config = dict(
    n_layer=9,
    experts_per_token=2,
    d_expert=160,
    d_shared_expert=0,
    activation='swiglu',
    positions='rope',
    tie_embeddings=False,
    optimizer='muon_variant',
    seq_len=256,
    train_tokens=458900000,
    steps=7003,
)
Below are experts of layer 4 (counted from 0) of a mixture-of-experts language model. Rows are named router (the router's row for the expert), gate (a neuron's input weights, with its number), up (a neuron's input weights, with its number) and show model dimensions 0-159. Each number is 500 + 25 x the weight over its row's rms, rounded and kept within 0 to 999. Numbers have three digits each.
After each expert's rows: a language model's description of what the expert responds to; "comes after" lists some tokens at least twice as common just before its tokens as in all text. This comes from a sample of Wikipedia text that the model never trained on. Tokens count by the router's weight.

# expert 23
router:489519510534482488528513472463511525468498489534513543427456507515515499525461491537548523491532511495522513508484474493517454550493476542547495517454529502495480506494485504485472512530504500468477480495482515493523509483524486461519475511533541507477458478491542503507469512524467494517535526520500497493525560487489513506486505522467555509537553478478498484493491504498473469470470496470543515456503434505513534500468512532499515480495511526478480488516514473518508480514490530
gate7:466513538504522451499490456508520549476479535508445498459534476526504512488447539473505479494534529480497502472492476520491509533510491537525495495494498537521456472489478547494474502493509473481455509519479511514533489499518552487516493475528543515507482498468482504494441547543504509496499522481518474476502485490475531487494522506523520492495537512517557502488520482495520504519468492506476519511480448502527532493473503556470494491486527489533504478462514491492445482527536542
up7:513523496525519458503510534504455481516490475523540472441486493512520525492493514512469484496492502478538487493490513486496495521483517518534496558517486482494496502514517465478502475518518531557464470441465474537504495554474476527470527530466490497521491482517508523541510459470477495437480455501514512528479505521491510502516496535507488529467435518484496522491506483559532511504453514516526452492495481508502503516469512488494489504498486503477528536557527476533498500479490463
What it handles: Infobox and table field labels
comes after: "-", " |", "|", " •", "\n\n", "=="

# expert 56
router:491532523534472520535527515498521538479503509514540516466477522494488524515482494509525537488512527488529518491508459537548479528482476551506481518482536480480484500464495484494522508525526525489465470504480514498507518464506460460539473521517546489484490488467528516488465516509505497479500510523469483454488533488481514509482480546506535486534539511466489465510510497504477460466474511470551464481520452535486529516503490489509471524486505533470451511477519453542544507526461524
gate1:501520493524509473520503516529500503516487505498520493464459497533489474527474454502490470529522484536506454541499480531484531470509452502485465517534520473540477477507553530468505497496500499496493432442515497493492446454503488517511523473491504495492483487504531515479534529479513517562523530511517502473450477513499474484493516490467502502531505464507512497528430516482482477479484488514523506530479481483508514535443524455498469497505528484528462466486473494531520526500531511
up1:479501496479478505502499477545504513506523480468512478486549526488482456522507473491491495504459497456537525483487531503486489504484488514456565474486508480572449503493475531487517507515543504543482477530496502466445546521463511502465447534478513504509510513528525431503505509504471498506506478503525542473511521537498505520563484490487514492509471483494521456483515520508512528490468502483483507469472515487508493508497534489493485490505522504466492453479524512507446488544505469
What it handles: Spaces and formatting in tables
comes after: " |", ";", ":", "0", "1", "2"

# expert 49
router:509559513483465549556490463495494515490486494498508538482472497529486505517514477476487517506504532479510515519506515508519470511472473531538447500457555470487481528494479483481524542532516517527465503500453498513495499510485459471506449515528514492477490489485545485502465498514478509481476482492492448449492523497482513496497453521527542513510503534451523443509536517533452477459483486490505473510542463508481523514495483498489502513493533512492467542479507487539499499501475530
gate0:498488426494470480489492496495508484505491465457559517460537478473539492490473494485475492507498506505489499474516501511578509465465495515496463527495524503525539487468511524549507531482511479509494486508506508519491481511505492527567456499539469491459518454474504515521463483497459508474457460518544474500529508481549534466514480505492490504493500471467517524545486481487506477496493484477471480502507472498447543499532528492485499490521524513500528506496547480504531524489489519
up0:504504515498562543532533484494536484484546510509459457480478549471475489534515502490558536522479535527503536555498546474447507508510471517496488507533497449534511485479469512472505463494486471472483490484497482517516495494474496482504528541508488514525500540532452496486522514524501512523556561513483488509511514518458484480546511466516493521515530540458486487505487480483508568499520511509518520512473519469528474503468508491498501481509486516507497518536514501492502501502516484
What it handles: Section headings, name openers
comes after: ".\n\n", " the", " |\n\n", "\n\n", " The", ":"

# expert 41
router:515502498522504516539503510478506535481536526488552500448489518481440519502490487484489521490486509478513528474540474561508496502494480547518468513467521476500493503468462517499511536512498487538478498511489502481513468471497468489515499479518544499485498514477540477484452559479483493457481486536476476473519532496450524520508481533502513501498530495484507457522519518490504501511523501505500489487470481554461553480484489451496462472460497502493484500471524472561538534516501540
gate3:489528468486471470517496503490522456514457485521463549466503482501514513493498496477459503527545503508505508496496516499530522473462517516499467536481503484486488482502495478502481505522474467479464506508504504482505471504506479501536493500482456497458515508520511500517539477476493526516526536508455504526493508511478528462488463520490551462453470492521414503483491512517450578457505524518533492479502491488533552496510472475479481519480468465544501530520550487491491496501526505
up3:488495533487502509479485455488499454475477487518483502476503487488565463485488517443526498502565551471495499475514487489492531516492514496485459481508531513520496490485543474497488517543473505496515477487508447516503533455524481495528528516481475494454530524514526488498552490468520489526517492492493488501513508473465539476479490522453565504479486469482508527486517504473495555477526499503516466515512500474526530542474479473492478514459496511509508528445497471546504487485496543
What it handles: Table cell separators
comes after: "0", ")", "1", "2", "3", "%"

# expert 27
router:499534529530473522539530511495518539470502510516531513467472530494486529524485494516532536486520518485531518494501463528536474525480478551502475510479536480471475504457500484494523505526525511492458474510485509496509523470513465459540472520527542497486483489462525518486477512511501497476490513520466479460481528482489518519487479546496528490529539507466485465517510495512474469461474508465548459493518457535475535513512503491508477532481505541475455513493514456543547508523462527
gate0:522506469507508533525471428513489523482516529507470530506493480482551492520470472497532513499541507471516510523495482544523502497486462510464489515449493461488523487504485495516485491500498506539449485496527510538540501506479541495478453505498506535515481515473514471480573512510504525467512492479488489442513489492523456486520464508495470533518484456511504502503513496500470474499517450552503521469508481531484463518512476455519540503530459489494496478541501496529496452474523510
up0:515474506514510484497488539541527528526512492511483446517532477503488483545504538491543513503496494514516481511542472498501488511466542511515532496495495495498407522519524458485474516526452498469499525486491451447487522489477510511503464484550544509448467551485526463520486498522498485533446502522488493525484467486486523528535514476533504492482505503508528471480528513526480450503476502537470505514515464531473488460492507488538490519499519522490517466497501480495480488509514522
What it handles: Such-as and reporting words
comes after: " ", " |", " (", " on", " On", "–"

# expert 28
router:493534526530472518535520507498522539469501510519536523464480521495481528522483492511526541489519529484525521490511465536541477529474475545506472518479535478475485494460499488495517508527524526491463472506479515498498516464509463457540472527521543496491489489463527513489466511513509497479497507531472486457486529486483517514488483549503528483533543511465494468514512503509471468467476515467544464484520459537479535514508494489508474524481501535478455509483524452543545506525461524
gate1:509525573509529474484476499479505535463538487474552528491473549491507505487447505541507513488467517554477449510469480509513472468460517490467489554498474483501489500499538529462497494505498544486496539479462515483521484470514524485474517465540486505527500491531552484515481507475477503478474455508508465506498513475475498480470438453472482485523511492493486492517482472511495486501496531491495482491485477530453458505509488499539514480507506480502466512527526542510510499517489530
up1:416481484519494542503494478485510509498517494503439543493471498541517440544508500542518484490477501489484515501500481475485518497467471568501506510466469516496454505489486494483506517508520510488505485441503482496483494533504522512467507482516520505493501496499529490495496491521507499487491479523496485525489494495536442490473535455503537506523522515556482493458494452455485481493497512545512489504424484482489499470489527467479487508495517510520510483491424504529524507525466521
What it handles: Table blanks and years
comes after: " ", " |", "|", " (", " November", " February"

# expert 40
router:511526502540508521517503521451495505475520535516522509511489509471507534512489470489496502495514547511520515529541482496558483510477489534528444523485537501471460486494500483510494512549520534516457505508484524485506512474472487468532453525539557491485491462495495525484493512500501484506480496539502535443463543499460530495492472518522488535535529513501506469502515470511492473478477513469512465526511483511458518536514514465482472535468518511460450510506507489540547482511460510
gate2:532530544506509520476485519517490481511487530451512536484476503473453493501510508531490530487487501498475487517466547476499507491530501484520499502523503496538491497510458546450547503536502511490469517507561527525523490515513465502552497515530485533483546515491518513527523457492465494495501462436485495525474484515483527523486487521536472493536495491526498462493489507515533497540511495484520508501496500489479473545501548546524555556505484509475517467514498542499508538467520485
up2:506487523515489500462519535517499460500461498475532484490505500478484482496465484451473494546537516526510457488476498477575474512508460481533494501524497469507505451478493506536512531515482507502536498506510508459526517512489471486542498538541508555481437542495506489490504512547518549522511485516482496512490489480453543474530506535499498465482489494491433453522487484528492518518517481533486505509520482479510520528486510497466522509504474488491508519463520516458458469484488492
What it handles: Capital initial letters
comes after: " |", " the", ",", ":", "-", " of"

# expert 9
router:508569517498492535521510500495529536469520514503525496442468505489501491515497489514493512490506565472518530472524432510536466534488505520507482492493547480461496474512503505512502486508506522481452475525454504503522493475490476454555499527512497502497512489474513525507494514494514502486503479485454523486468545483496543523476514544498517496511557500469511466484481505486448458460492512463518468500529480503513505520504516500517485529486524503488437494476533475515574502498502497
gate2:497518502480497537545522483507512507480543507497481527518501558512480480483498493572498489487509494463542482490474520550496545471519464496484519459527527563491475520455491508485477496515551485526474525511523449490504499518522502497537466484510502538501463527556519488493526486467488474513501463458479471513495510535490461517486512528479501488562478526537525519506473489471472479493493536500468491546528486529498517524514487501520508507497531477495485473506528531452496502481499510
up2:509526524531459485470493493482518516513491529495513504499508477465480493480481513445475545558488525529504538489494505540439510557526515510499497506511490509494563526503519495510528502515493505453499468468478508531504501479500540543481492485520482485495481500469490477480479517564521497511518504534541514507486521495505500464482453492495530453500526476449487531432493516512494510501512491527500528481491501469454493463492497497524493473568486548526517531489482472514485522517487477
What it handles: Space before numbers
comes after: " |", "|", ";", ",", ":", " in"

# expert 47
router:528535527577464511522536488508536526491500503548516521490470519471486508502508536483505525494523484473525495492515490485534505504445463498477481516445503468467454508489472480513497503515486501492476511498467499548503506470503479446506492553528530516512466482480506480451472528508496475484465471480508503479493509475468509483506492522506526518514536485504452470493489485510472451484501521494500460489518495518458529549459497497471435509484527506466482504495530470517542510520464508
gate2:463526539509488501437513467463473539504505491465545493499482501526489514482560525511492499511559499531543512505534449505499470492473507504524514488528464502517502493477495500513518464510526451472475511477487471525502503504497480514526514488534492500488502505512482482483501503508504469491529476516509520506544501501496539511552570491544466472528505467515509479463503577498474491466458472490468530496458511539493461496514502537486468479514513480507465483515532482477497514486475481
up2:532549477496500507567490506485502490484502479516525537529519468474479523507529471500497520479451534480541465460443463489488527507499468469470474507469512474508510507482516467543467509445518467549500477468505469516526473538491502518500491496518513508539532513486486478473471543504495526495491501484510514509485531496525522548534533472508489482495527495478483502509544465515525479513481523499515505509497508503519491516498519505468489494513446423550469509498488497494488554470499515
What it handles: Vowel-initial word starts
comes after: " the", "-", " of", ":", " and", " \""

# expert 51
router:495532524532469522536526509497521539474506509511536519467471518490479524518485494517527536490514525487525516489511464539540474530478474547509479515477532475474480495460497489493514509525521528483463470507479514496507522462511465457543473522520546492484487486464526520489467519511509498477494515528469487452484533487484515511488476544506533491530539510474491470515509497509473464462474513468548466485515455538483534515506495492509472523480498530478456509486522452541546507521458524
gate2:501494526470494502497507508518501543487512508515497480494517517473504528494518472497508482498462455522473495525490515464537485475471512540504525485455493500523464494477468491520505479556487543492468491494500460540460499508462499447483526486505490545503485506480484521532518502488496511496431484503503554479532466466494467484515522538529508539505486511478472528506487501518539539506516520484541485476502469530490491508533519453495523521576480515503490529453540542542515498462513510
up2:493496497527540494476503507513488523559527473500454463473483462470505465464501484503540514520493460464486524496481493514481473535474447506522511481464489513514490522515489491528469512525456457485500536495530531489491543485460481517487488475511515483469533509486512502491505477516511508486501576456523519513507504500520488473477521515476474501497490565542523541536528521530472437517476518472484524530530500557502503495496505544518480530474516503479485490500501469460478494503516515
What it handles: Sports and table fragments
comes after: "19", "20", " in", " to", " of", " on"

# expert 5
router:495533527531474519537521511494523538471503510516534514464471525491481527520486498516525536486514523485529515488510463532542473529474477551509478512481531479478488499463495490489524505526530522488459467507478515501507519459506460458540469526521549488484489487464529516489465516514506498477501511521470484456485532485483515510495480546508531486537540515472491472517507500512474466463475511471547462481515459534480532515509490493508472524480501534473459513491521451537545508522461523
gate2:483477517500455490462524532498535509491492448518523491487521522488521493480470525449494540527501499455483514464517510506558467486476480473511499507476501490496525481473484474493526517520473548528480479465483534541520496517492514482512535534509510506485545520500490488522508520464487471523530541500539454495489534469524476536510519489462472488517501512461460530467514481494484507452492518494474473529500521483525543537504497464516484491501528499448480518474506537566499485511503546
up2:472487475498473521460512480483486454471469465534497530493550486548542526527489506521508509474506490513510522484512500505543498486511519510503451467492488523507498504522526498484525509477523493486467551526467493483496471478486473490500491480488513481523534485499510520533503500461519473506520513548545485507523506515481447464518514542525477527497473515487463528480534521482438518514466514483531485431525521507470513482497466523485506485516474494553517570500499473477512481520456527
What it handles: Table numbers, closing quotes
comes after: "19", " ", ".", "20", ";", "\n"